From a checkpoint of a small mixture-of-experts model trained on Wikipedia: a softmax router.
Below are experts of layer 2 (counted from 0) of a mixture-of-experts language model. Rows are named router (the router's row for the expert), up (a neuron's input weights, with its number) and show model dimensions 80-119. Each number is 128 + 24 x the weight over its row's rms, rounded and kept within 0 to 255. Numbers have three digits each.
After each expert's rows: "gets" lists some tokens that make up at least twice as much of what it gets as of all text; "comes after" lists some tokens at least twice as common just before its tokens as in all text. This comes from a sample of Wikipedia text that the model never trained on. Tokens count by the router's weight.

# expert 12
router:088122089147166114094134151098094142128100115108164156141109131133104129128134137115154107130151125149116139145102078130
up0:106122121135072121100151122115131145109171113115147075100103138095100122167103086156119106173126171066174141108118144145
up1:092147118135105146170164138143120165115087130132118130143121145095133144114132153124118139118042105147102140143135128117
up2:128105121125102155131106091128114144129117142153141121098156138153111128169152124095164090083104127105155132106101126140
up3:101173106125175120123140090146138092150115101125134101139140153159114094173142102118086118171147124126120119126122158117
up4:126177149134133174160118131170151136156099095186155140167139072093130119141132173113133119108068127140144139139109107159
up5:137109105135128132115109120151127102120110173072112125101136102134136148112113142144131121117163155119122128117116139107
up6:136159110161122128167100153125080158124136101178143123115121138121122142092110138164143153115165110137104099139093160158
up7:096162155082124162118120144124163149098152109118129111151128159140144133087085124112098122123158154167125172152119150154
up8:105174116121190109153137093133107149110139143126165147143161114112105119107103130139159078107123100126106118168094092134
up9:097126106151177142125104129092150149143126112145154109136113150124133133109055136108153117166118117113130096098086133123
up10:139158145140109086152121168108115151179116126140131123144123142135138117132149186188126072173136091148143131119090132160
up11:139182081122113145146156155090116140151140120107134126132161139156141147145158154137168120105128098111090085106157136164
up12:131142121150140143129164123135132153095171098148133163102141157119115124137137149141133087126127100107098111133168086113
up13:131130125113158163122090093080111141168139131150159099159151141147143143133132114171103125140145139143161136104141151124
up14:101157120100137094084172060105142103141102112103135153140111169086155086149095142087144105138121134139135160122144135113
up15:136091124113143137125172103107125141131143100117089140111136085143111133160143108115066087097097140142107111094131156115
up16:145153134149146105107158137134113102140173166136146143115114154150113130115104104131124147140130132118092137099183137158
up17:105148113146148088172157144113143111116132101141140155081202123081136125175148142133138101118100105151104167109129180112
gets: "0", "7", "8", "6", "5", "4"
comes after: "201", "200", "199", "202", "198", "197"

# expert 7
router:183145091124098096168110142154140156135113146110097126141127118101117132167106120173165163136153103140139115129118152094
up0:138057136143122077159106089117119144105120159124162118126178123117119107100162095137145159157134141127118135123114131146
up1:153157133131137142115060090150137130169100095131129117108129086135136153115114143151118126152159068118094131118118122150
up2:138129128128093146119079134132093108086089149134097118159100117111089147182111159131113177161137122145120144113169121145
up3:079119148162149100110143116121106122118099168106123140167105099094134115148158149127157125127112149158155161147126146140
up4:134143125140093129100129131116157145103089139108113114138126098144140084130134112140118089134099113150106151115114141147
up5:142115104116128158103144156134135125140126169128166131189158104095133136129111122159152132158101111159115112101129161135
up6:176158141127144112154120102115095103137113102111172131149098174158119131117130136136155134130154106094130100124147151138
up7:156131137135117170180080105125128119112123116121119139094181107113112188109143101167130141188119115123085075098150139125
up8:162120125148114121148132082135150127118103062127144096139142092157116173157145133154124118144124141120128117102064104159
up9:162126148127147118157112102071137157164113102152128143103150154091139145122092098175111144137180164120138168083129061134
up10:095145148088119102080130101113145133127137136150152160116161145125109107089116132167132126125121163091131127129092096116
up11:090163124129120132149130110090114102138114097153196090138095155157172162128125180147136116100125124084124095112096130104
up12:126123121129114158129098107114130123109105126173121150122067140113111172150122130124138136121098105160088148111070094118
up13:106146153114133143105124098091121167131153105120124100103112142110139142120127147097115147157139153110149109140083146116
up14:177171152135127110080083122135119148156125094141143126080173089157148140105189124142111100127127122121151171122126132115
up15:155166121116141132099163109185149158100115133119100092146137105105148094119159131082110129106140114148161122110106166093
up16:160173126120141132138134080138114111113124167136119138141085123091145133128129117124133142140165109141119131122125103125
up17:127144130128142127141110153171124110094145103143127105055116116120129177113135148116127129163095116138105144132141136122
gets: ".\n\n", "|", "\n\n", " |\n", " |\n\n", " in"
comes after: " |\n", "\n\n", ".\n\n", " |\n\n", "\n", "|"

# expert 26
router:112141107124137146159111116159132089124149170131142101182121131125126123113135129171161127129154111137120137162097111115
up0:115130141123105131133133165153105178116121099131139105130149080132164128185140089108105146182148155151104112139138145079
up1:107175139135158135146089114112151152079116112115104153098128092104146111155142095096158108086128170113096140138176083127
up2:134111104151086172188135128148059123140135139143132147145118120164138109140132111154149168124094136151146105100122135129
up3:145179113141144148167138101111128120127167113096113098103144118094123106144099060117116132126149166134131178135173109173
up4:115139171109131126162125143088128107125094115122134095163108121144161132180119126144098096193142128141087107100109101132
up5:111144145125100149140136121146102166134137095113117142109175136091159118122130118104136133149118171141128153142117100104
up6:139122094120122115170104124144093150119123131114114155123148113086136115104106188141149132100150137182155135119120151143
up7:123113130112123121142134109113102158097126174149147129121157172105120130115126123107187139129124159128109148162169133113
up8:126144108116126118159090112122112102135133121116131124151132162116106137143107123132124131124146140139158100092132128155
up9:119118108138094097091179079136114127118076090133144107158125092155140166076156145135123146113116130119150119154135113105
up10:147124138132177125147157137121197136138107127122083101135089155130126178130133130114140093168139114113138101140092093101
up11:099143092081168136153129103107110092154156094122140142124110153131077097099135113168172150142116125113140154116102154119
up12:084153160135128145126154131123134166113066123160115157080108119130131190122129134121100134129139119150103114154098120173
up13:158059130120124129110126124103122122103093159132169146172120142099138174175118110149135167146098143154098139081110145131
up14:114117167166093124158126136140116098128130129078143128147103088111153100146113135156109099096155163095134159116127133126
up15:129113089135132133134143156111106112149175156137144174099107106139120138147140162148123083136132104117150098119101140112
up16:098112107112167132096138110168135104133118059090110116134173145125125093097134130121148164186129126127113106138171136134
up17:094073137154148116157156135126133139121133152128133106160083136136102148109138108145111090102140100132140120142113144128
gets: "p", "c", "t", " l", "m", " t"
comes after: " \"", " (", "==", "\n\n", "===", "-"

# expert 4
router:147127144145167084117111136125161114167119117117109144102148148141109180105165129138162095125126118081144137096148153133
up0:129136164111064153114093106137130152113167134132081140148141112148108116140139086095159121144095176130118134150107106142
up1:126151142127145086098078155132136115144139148174141141152113142154113133157104120093112116079097098086121130115139130159
up2:135200148127105129114096087146128139084121147114099172079153090122148127123123097151126128096166141099111102086154106144
up3:105142086110097100137156134092131111167163157122105124149124153170124173096146145121120123100117114145118146154136125105
up4:138084143168144117105139128151115135151114128128113136126138105141154146137160123172112102193130102156138133067146124127
up5:178141146130133143134141081143115116166148149127142146160138160113103088096086124203141110130155081112123126087109118129
up6:151153118140109137101081111134131149147117152168108117147155139135138111104104130113103142071162128119130116120119137150
up7:084162131179124117117114112138141093126123113142135136150161136145117129146192151166151110159128162156159139161123135156
up8:132209127116146122087110115166114106082123175121096123123177123118129131134129132096118125138187149099129145106194111166
up9:126137143135157128157105110161136109171120149109118141131138117146148142117149136154148093149098081144128100136173145154
up10:140154118127151131120117130153118152157106130111147146137150146155163131128117187089114092143144129104109108144127141131
up11:149142157080067140153119091100124167172097139160139101141140148149111127131125134157128112098147121130136116134133113149
up12:137112138178154108152111125096133135137145108161119112111156146143128117151130083134144084119122129110133170109100128108
up13:127150140105130104118116088104147125164143111127107172138142161144126114127146108129132132055158136127114152150065098119
up14:131162126110173075134112119068139131168125114129176168124112106118126152099100090112121129163147115150114112105065081156
up15:149132110145159130136156160097142119145109138129176132175130153117135113139121105152139128121180079126140119146135190141
up16:151107136095153114140109116190130155075084103109121058171114129155098115159133124111118109099156113122151140143126101112
up17:128113160140146156136128109112150134162146185116105125140149146127078098116159134139090187155167135100122164126148084119
gets: "\n", "-", ")\n", ")", " |\n", "\n\n"
comes after: "\n", "-", ")\n", " information", "\"", ";\n"

# expert 10
router:142172091126102093147138103128124127130120140128135116122163118133185088118157104112124067158126098102128127120162145136
up0:139134154091116131102156107133134150090141120126124113117120138122149136123125126135102116172165162106096112107155126167
up1:164145143100124123152130106081130139093119129137111095147136093143118105158142114128104118159197153113122083091084108178
up2:077124134091146151140105154163146143138137122163109117131121114132127121134121109145156116160138145118104126149133077113
up3:131129140094088136136159159109118105091105081141119122096143110134100176164122106166127150144146161130083156157153125150
up4:141111136108157135113108140106124095192140126144171153153123110118114110144120110098135124123135117150134134120091138144
up5:136138145141148118117106105108156100128135123171129110129186119103105123142111114132170157124075122128140156125092089130
up6:113134130144133120120138122106156135130152119169108146145064094156129140171143139100139156074109147203133101133151132152
up7:128147133111138170149115137143110113135102128137123104107128143128104090129070128155144069133124149111099148084105152113
up8:104144098111143124122127122130144098146170141169106136137107084111159176121107141106114125125156136127146160099133164123
up9:146148160159115129086184136122123124183145146179149130129119134109144134123112090100120100146085143134121168183132122122
up10:160167107163125181124115150116139133107121121101074132097169125107127150126106107176093092170122127118119107114187125089
up11:132160106116129163112131138126098126147098095168130138148161094136128143105147132095156120137167081100106112148135158148
up12:130111122106140132128180154108153150130143099102127111185125135149123116168095107169080108151176158080116109099177176138
up13:136144138112128155126128105094124102088126062113089138134134133142119109162134183154136174166166091159157104115168111126
up14:165178126142114123132155144110139160126174107175108159116130134155100142117132140117149070140091115161163111133159097139
up15:121163148117135167131154170127127098135142105135116142130157116131125150087154125180104117107152154201091128134143153126
up16:094111158119119116069152139076113103183118109108133104158135146150148128126117140137125136128125132095141111083150166144
up17:142133154194125126156136143119128154124167139150147087093145122149148080101112147118087112133088063129187104115147144138
gets: " that", " which", " It", " it", " The", " He"
comes after: ".", " the", ",", " The", " that", "The"

# expert 21
router:124166124126177093133094081125148092138151134143084151070120134127127086118085102120118142113123185139174108123137167078
up0:120178166128113132121126133140132126124143122127131129123141117125150189142108122123118125129165089121141118136121120104
up1:121130126100153081156095178157150140101105149111112175138140132112124136084126124134100107110142083125081115145138143123
up2:129157112114109168110125126091097120118194141153112102148147130139134100120130150123133114147134143113156128119062123149
up3:148171120108157131085118115086135136125151162162130110101159147134137109133118138094148133122159157121139120125165131130
up4:159151134155164117148125122135129118161121145137138135112115152121132127088127147120117118107151151083138131115161081126
up5:109121170164122166107148097137122171132138096146109127142126157142118132135148157118131135133148138104096117092128169130
up6:076181144102117117117138128160128153158141125160155137139138129160130120170163166113107152148116149128127118134156089095
up7:166164134137152132131131148096086115152108106122139096115150144154054125130104151174144139132086151124149078119128141153
up8:148149200169109109128129133135134114161147156110129176132172123146141146089121130135157098112113128114159144126153126094
up9:142105094152141115111099143136152096140181121164100105090126143150145125112138120167116136114110125146136124087117103163
up10:096137135081130098137092099131094099127097133117126118143136127101104157163156139118154135139107150144147141127152137093
up11:128149120178137131128138124106131151115102102147124100110132151172142123122133101141164140094103154120164142166104110152
up12:116182128117103132098062094108123094159145169100156151117101113106114138113122100150088121100133149118110104100076092118
up13:111133140103152112080143126168114139092161208142137117137129100121110139140126079122097148094103133134133153142124122092
up14:163139125173125146126146159147153120132106116115140116148092128130109131127117140148119151104166136120130106114112156116
up15:112151133144138107149139151138114132151094121133135147109046115143088128139144136168120161099133162138062113129125165183
up16:109149130123159104120167129126101105106123126106133138142158116120141094097122078116085088121151122117115161085160123126
up17:122122138075123145087133131150145110123123161160112146112134145080124161099123099100108138154154100112132123096132126087
gets: ",", "h", " on", " |", "3", " H"
comes after: " ", " on", "–", " —", " University", " B"